Experts of a small language model.
Size: vocabulary 8192, 62M parameters.
Experts: 64 experts in each of 14 layers, 1 pick a token, a sigmoid router.
Training: a variant of SOAP for the experts, 4652 steps.
Below are experts of layer 7 (counted from 0) of a mixture-of-experts language model. Rows are named router (the router's row for the expert), up (a neuron's input weights, with its number) and show model dimensions 0-95. Each number is 200 + 40 x the weight over its row's rms, rounded and kept within 0 to 999.
Before each expert's rows: "mostly gets" lists some tokens that are sent to it at least half of the time. This comes from a sample of Wikipedia text that the model never trained on.

# expert 62
mostly gets: "″", " Phylum", "present", " Animalia", "2020", " Genus"
router,186,216,220,264,198,231,266,251,174,201,207,249,183,176,208,199,181,151,217,193,127,158,250,221,171,279,128,215,219,194,245,198,252,179,168,315,176,212,176,142,155,179,85,174,212,234,160,266,237,196,189,248,171,243,217,217,219,195,167,202,275,192,196,186,119,156,173,174,181,224,207,176,199,174,239,204,212,192,178,195,185,221,247,135,234,215,325,196,162,159,245,178,237,199,220,150
up10,168,198,216,167,205,184,152,201,215,207,234,227,182,181,216,139,186,203,281,228,285,221,155,258,218,180,224,208,178,233,185,225,149,224,186,266,269,227,203,188,182,224,232,231,194,233,217,200,153,158,161,174,198,207,260,205,195,161,190,208,187,157,183,194,143,245,187,259,142,172,178,264,226,160,149,288,170,159,133,140,145,228,240,153,324,237,206,236,127,256,168,241,277,195,212,242

# expert 32
mostly gets: " of", " among", " Of", " around", " across", " within"
router,198,207,224,146,204,211,298,192,211,167,232,198,187,188,226,159,215,190,212,157,135,232,186,225,166,243,204,208,222,182,127,256,137,229,285,184,210,183,163,141,132,186,210,221,211,264,175,178,187,131,223,194,188,203,198,171,253,216,211,241,185,112,234,125,186,201,95,195,177,204,222,194,134,212,253,184,291,192,233,180,233,211,284,202,180,281,221,162,193,264,217,141,226,191,266,181
up0,239,200,185,237,176,269,163,215,149,195,255,251,230,234,216,170,239,196,170,155,256,121,178,134,292,165,171,187,176,231,255,196,223,178,199,227,222,243,169,192,197,93,195,282,175,173,184,164,216,174,197,284,211,139,214,191,240,257,271,189,226,297,211,254,162,217,186,138,262,215,203,189,216,271,221,256,168,244,199,197,253,221,175,249,185,169,207,208,245,248,222,213,210,180,218,159

# expert 13
mostly gets: " (", " \"", "{", "(", "′", "—"
router,142,188,208,170,182,238,270,193,270,197,247,237,266,263,221,198,220,198,141,203,197,137,198,202,174,225,191,118,209,197,147,159,163,181,234,259,212,165,148,194,164,189,178,167,188,178,239,223,148,171,197,236,260,243,153,229,209,161,197,211,294,231,230,116,169,231,173,184,153,222,279,132,183,166,188,158,194,149,270,170,229,147,190,208,226,270,206,170,206,265,274,205,270,195,242,211
up0,198,190,207,158,154,161,266,243,190,252,204,191,222,203,174,121,237,145,223,177,229,220,148,242,209,225,211,186,240,120,158,227,206,222,80,187,179,172,208,201,265,257,184,221,239,232,189,209,261,191,208,179,211,166,206,192,217,296,185,181,202,234,135,171,218,182,150,191,189,150,127,155,152,285,234,168,204,275,233,254,213,140,174,181,223,185,275,193,175,156,270,173,220,240,138,196

# expert 30
mostly gets: " risk", " regard", " attract", " awarded", " lack", " amount"
router,144,128,244,184,213,246,242,239,253,253,258,240,231,211,230,171,167,161,187,151,151,171,226,249,153,255,156,171,217,239,183,223,147,190,230,246,226,155,122,168,201,155,159,189,211,240,172,229,215,148,250,226,239,248,176,155,247,217,163,203,241,178,247,146,153,178,153,157,169,225,265,148,137,161,188,217,256,159,226,137,247,217,236,208,232,235,252,146,152,235,226,159,237,140,240,182
up0,233,156,224,232,144,230,115,259,168,172,238,121,116,210,235,170,231,205,169,202,202,185,202,229,179,179,260,227,183,206,126,228,211,156,225,216,193,203,210,95,162,275,174,132,267,210,199,222,127,273,212,276,175,174,197,298,253,227,185,190,214,232,160,214,121,179,231,164,255,153,217,208,167,216,168,205,217,215,193,113,232,242,191,212,165,182,223,158,169,215,186,177,186,175,190,188

# expert 5
mostly gets: "cc", "oc", " res", " inter", " comp", " Ed"
router,139,155,205,200,207,199,254,189,207,174,244,160,281,201,194,96,142,224,205,130,194,211,254,240,142,161,187,217,264,190,152,248,139,138,226,246,153,160,144,139,218,187,132,160,234,238,174,160,200,179,244,274,257,216,150,136,227,234,229,187,207,222,208,175,235,145,165,188,193,240,247,225,195,188,154,165,274,228,218,257,207,226,192,234,238,189,220,198,213,191,239,167,245,121,222,232
up10,238,153,182,185,138,227,271,173,178,223,255,257,180,232,228,135,166,239,220,167,269,223,219,173,205,252,185,159,188,161,235,176,119,165,187,160,167,161,224,326,181,185,224,225,224,147,233,240,261,181,165,139,167,262,170,176,235,233,163,236,203,181,205,219,141,148,186,229,230,178,209,185,143,246,249,241,164,179,215,178,210,136,243,238,211,247,254,229,144,222,200,242,142,250,227,148

# expert 56
mostly gets: " e", " Ne", " di", " ne", " qu", " Di"
router,123,228,228,184,225,222,183,181,231,266,216,266,197,261,172,108,206,167,215,178,169,221,223,249,165,210,118,218,241,203,136,298,146,218,205,257,202,158,183,216,220,125,151,186,134,169,250,186,132,134,187,227,251,183,152,174,228,213,190,200,187,167,280,178,233,184,170,201,220,261,229,210,207,166,156,251,211,190,204,260,213,188,174,148,256,225,270,177,178,234,161,171,240,134,207,229
up10,176,205,188,168,249,204,246,234,242,221,132,182,213,170,254,279,232,225,241,170,227,194,187,198,234,199,259,127,165,147,218,159,154,171,213,211,256,178,193,178,210,258,160,307,209,234,212,182,251,229,281,210,259,196,206,225,228,237,150,190,139,240,253,260,196,208,175,159,125,216,207,134,191,218,223,211,199,134,107,212,151,259,258,248,177,175,239,158,249,217,187,203,201,188,264,173

# expert 38
mostly gets: " FI", " European", " AD", "EL", " BC", " GT"
router,144,127,244,183,213,245,242,239,253,252,258,239,231,211,229,170,166,160,186,151,151,171,225,248,152,254,156,170,217,239,182,222,146,189,229,246,226,154,121,167,201,155,158,189,210,239,171,229,214,148,249,225,238,247,175,155,246,216,162,202,241,178,247,145,152,177,153,157,168,225,265,147,136,161,188,216,256,158,226,136,247,215,235,207,232,235,252,145,152,234,225,159,236,140,240,181
up0,232,269,237,167,219,166,305,108,231,172,238,131,208,185,198,189,164,250,71,183,185,239,193,159,196,250,280,150,222,219,185,180,231,161,227,305,222,164,248,209,214,159,207,192,197,202,167,137,201,206,228,151,205,200,218,230,232,175,216,174,209,238,174,218,265,245,224,262,242,145,225,206,205,177,182,223,214,131,217,190,211,162,229,282,169,249,177,185,176,166,265,219,166,189,221,206

# expert 22
mostly gets: " determined", "UN", " concluded", "RA", " decided", "IM"
router,145,129,246,185,215,247,244,241,254,255,260,241,233,213,231,172,168,162,188,153,153,173,228,250,154,256,158,172,219,240,184,224,148,191,231,248,228,156,123,169,203,157,160,191,212,241,174,231,216,150,251,227,240,249,177,157,248,219,164,204,243,180,248,147,154,179,155,158,170,227,267,150,138,163,190,218,257,160,228,138,248,218,237,209,234,237,254,147,154,236,228,161,238,142,242,184
up0,221,178,122,165,244,222,186,220,170,173,219,128,287,200,255,173,245,162,223,167,165,260,264,241,228,194,178,170,196,201,162,181,234,185,145,204,234,189,208,201,139,149,216,191,175,206,173,178,212,154,216,190,176,179,233,150,151,188,235,161,139,220,210,264,67,243,182,211,199,206,152,233,162,164,186,130,238,184,172,174,175,326,204,229,142,225,223,173,162,212,204,273,229,237,238,234

# expert 33
mostly gets: " documentary", " Limited", "amic", "iful", "\n   "
router,145,129,246,185,214,247,243,241,254,254,259,241,232,212,231,172,168,162,188,152,152,172,227,250,154,256,158,172,218,240,184,224,148,191,231,247,227,156,123,169,203,156,160,191,212,241,174,231,216,149,251,227,240,249,177,156,248,218,164,204,242,180,248,146,154,179,154,158,170,227,266,150,137,163,190,218,257,159,228,138,248,218,237,209,233,236,253,147,153,236,227,160,238,142,241,183
up0,194,177,197,133,248,243,170,155,179,225,179,178,180,173,181,237,212,237,221,198,186,186,202,129,193,213,203,128,217,198,247,197,215,222,281,152,126,180,223,124,215,153,111,191,139,169,257,274,247,230,248,202,188,225,244,170,169,183,223,193,210,214,238,203,251,234,274,117,241,182,119,179,134,208,193,220,244,271,192,221,228,265,245,183,243,232,240,202,208,225,186,117,138,155,214,200

# expert 1
mostly gets: " former", " Jacob", " Senator", "ngel", " Republican", " prominent"
router,144,128,245,184,213,246,243,239,253,253,259,240,231,211,230,171,167,161,187,151,152,171,227,249,153,255,157,171,217,239,183,223,147,190,230,247,227,155,122,168,202,156,159,190,211,240,172,230,215,148,250,226,239,248,176,155,247,217,163,203,242,179,247,146,153,178,154,157,169,226,265,148,137,162,189,217,256,159,227,137,247,217,236,208,232,235,252,146,153,235,226,159,237,141,240,182
up10,293,208,202,249,173,227,280,268,179,226,188,196,193,196,203,162,176,177,222,233,203,208,166,204,261,156,225,208,229,233,175,268,286,199,314,193,222,200,171,168,206,193,176,250,151,213,189,218,80,246,253,129,168,272,116,160,191,239,200,205,169,244,199,200,225,144,241,199,180,194,183,227,201,131,236,168,252,209,198,222,291,188,183,187,229,150,243,198,209,195,225,201,221,266,195,186

# expert 61
mostly gets: " Win", " SS", " 61", " FW", " 117"
router,195,144,284,202,198,280,185,209,197,170,251,264,191,181,242,151,149,97,141,196,148,186,211,201,170,285,141,133,219,222,168,274,193,156,250,228,186,195,207,188,173,208,182,177,178,226,217,271,241,236,213,213,238,247,196,172,209,192,180,237,213,224,235,168,172,210,184,94,103,192,259,189,162,181,211,230,197,190,157,229,219,190,191,221,196,265,203,162,127,217,253,144,235,174,242,235
up0,218,281,281,224,228,238,113,192,183,141,238,315,197,222,298,218,207,208,195,207,148,151,209,201,213,218,219,213,166,239,288,196,207,170,185,193,192,209,196,147,153,230,161,156,168,158,260,172,228,199,150,219,185,96,209,108,193,199,189,209,182,224,190,163,238,181,214,175,233,202,224,189,147,213,188,153,250,207,214,146,193,181,166,204,245,202,141,147,175,209,208,156,270,236,278,186

# expert 52
mostly gets: " that", " which", " who", " but", " they", " then"
router,167,149,238,192,224,235,260,211,197,276,208,251,205,248,240,186,165,160,155,151,108,153,179,231,157,279,192,129,243,221,183,159,111,221,205,204,218,180,139,235,262,145,192,196,239,191,156,206,231,159,181,212,155,228,192,205,177,236,187,216,236,208,275,211,150,267,192,92,197,187,272,194,157,202,179,246,204,182,277,126,257,218,181,167,199,197,206,196,148,259,228,223,205,207,222,183
up0,166,256,247,210,238,194,241,206,216,202,351,180,191,174,135,187,226,107,184,216,214,178,204,127,187,191,190,220,270,250,132,262,126,182,194,245,201,259,215,205,131,155,225,231,191,222,240,224,242,219,204,169,157,197,250,193,226,168,183,207,149,228,266,209,229,269,140,213,213,193,207,165,192,182,232,159,254,238,220,158,255,247,229,242,184,162,197,213,191,247,266,162,206,264,205,212

# expert 2
mostly gets: "ld", "ow", "ick", "ft", "ight", "ock"
router,153,155,206,225,273,275,185,212,249,234,208,207,209,235,205,209,166,214,188,109,182,129,183,161,155,279,224,210,248,270,263,275,141,125,218,225,261,195,176,133,200,192,189,139,146,211,189,240,189,148,236,192,302,251,186,170,218,164,170,223,221,158,207,231,173,220,208,220,210,215,178,186,171,148,142,141,252,194,163,195,224,228,256,191,219,201,208,171,150,239,199,152,242,161,246,141
up0,227,119,196,121,228,152,193,181,81,164,207,145,224,187,146,163,219,208,150,195,235,171,103,243,181,164,212,147,254,236,150,190,182,243,193,205,202,218,243,183,209,247,187,259,199,234,133,181,217,178,197,140,218,175,182,183,211,243,246,214,240,192,140,175,199,78,164,229,142,178,247,224,201,172,167,155,180,213,245,191,226,113,200,172,208,205,233,189,218,172,187,159,176,278,245,209

# expert 47
mostly gets: "uc", "pl", "rib", "eri", "ul", "ec"
router,173,221,199,174,186,185,184,196,254,228,266,263,257,246,190,108,165,227,188,163,208,210,233,215,201,204,168,234,207,237,245,204,127,167,263,275,231,73,229,200,161,157,178,180,236,234,175,243,183,232,217,236,252,233,174,128,203,165,200,196,175,196,213,177,203,154,146,188,188,196,250,185,152,159,157,217,225,211,298,132,257,249,188,159,239,253,270,203,130,206,159,222,241,183,172,173
up0,278,203,165,209,228,171,277,175,191,257,245,160,213,189,183,168,240,203,179,176,160,154,217,194,191,209,221,227,199,187,115,218,237,208,267,247,201,199,159,222,238,164,263,210,186,251,92,209,222,157,259,196,242,118,257,248,190,244,175,268,207,239,228,186,158,221,162,224,195,141,168,152,151,195,259,293,226,176,236,249,233,211,143,279,280,220,170,229,173,222,205,186,205,220,179,220

# expert 36
mostly gets: " Olympics", " centuries", " big"
router,144,128,244,184,213,245,242,239,253,253,258,240,231,211,230,171,167,161,186,151,151,171,226,248,152,255,156,170,217,239,182,223,146,189,229,246,226,154,122,168,201,155,159,189,210,240,172,229,215,148,250,226,238,248,175,155,247,217,163,202,241,178,247,145,153,177,153,157,169,225,265,148,136,161,188,217,256,158,226,137,247,216,235,207,232,235,252,146,152,234,226,159,236,140,240,182
up0,142,209,212,165,256,193,182,225,216,191,212,176,171,189,136,157,125,211,191,161,200,183,156,204,230,219,167,182,152,173,186,166,195,261,186,204,182,239,250,197,136,248,205,121,269,203,218,200,120,230,160,200,139,120,135,124,171,170,222,204,229,169,232,131,180,171,228,190,197,176,183,236,140,218,229,178,207,214,109,265,250,231,190,210,234,153,261,208,219,154,171,291,185,287,238,230

# expert 3
mostly gets: " chance", " mother", " arrived", " Ober", " Arn", " Soph"
router,145,129,246,185,215,247,243,240,254,254,260,241,232,212,231,172,168,162,188,152,152,172,228,250,154,256,158,172,218,240,184,224,148,191,231,248,228,156,123,169,203,156,160,191,212,241,174,231,216,149,251,227,240,249,177,156,248,219,164,204,242,180,248,146,154,179,155,158,170,227,266,150,138,163,190,218,257,160,228,138,248,218,237,209,233,236,253,147,154,236,227,161,238,141,241,183
up0,210,170,261,144,231,270,209,217,187,212,183,212,265,155,184,220,242,280,208,190,220,167,191,227,218,186,239,249,250,257,218,116,279,143,209,240,222,211,244,184,206,271,167,260,165,252,139,293,213,217,170,212,245,154,258,201,168,205,284,231,210,230,231,190,202,252,155,247,178,181,242,143,191,179,179,228,150,144,146,199,271,218,182,224,201,214,155,200,239,143,137,205,192,245,217,171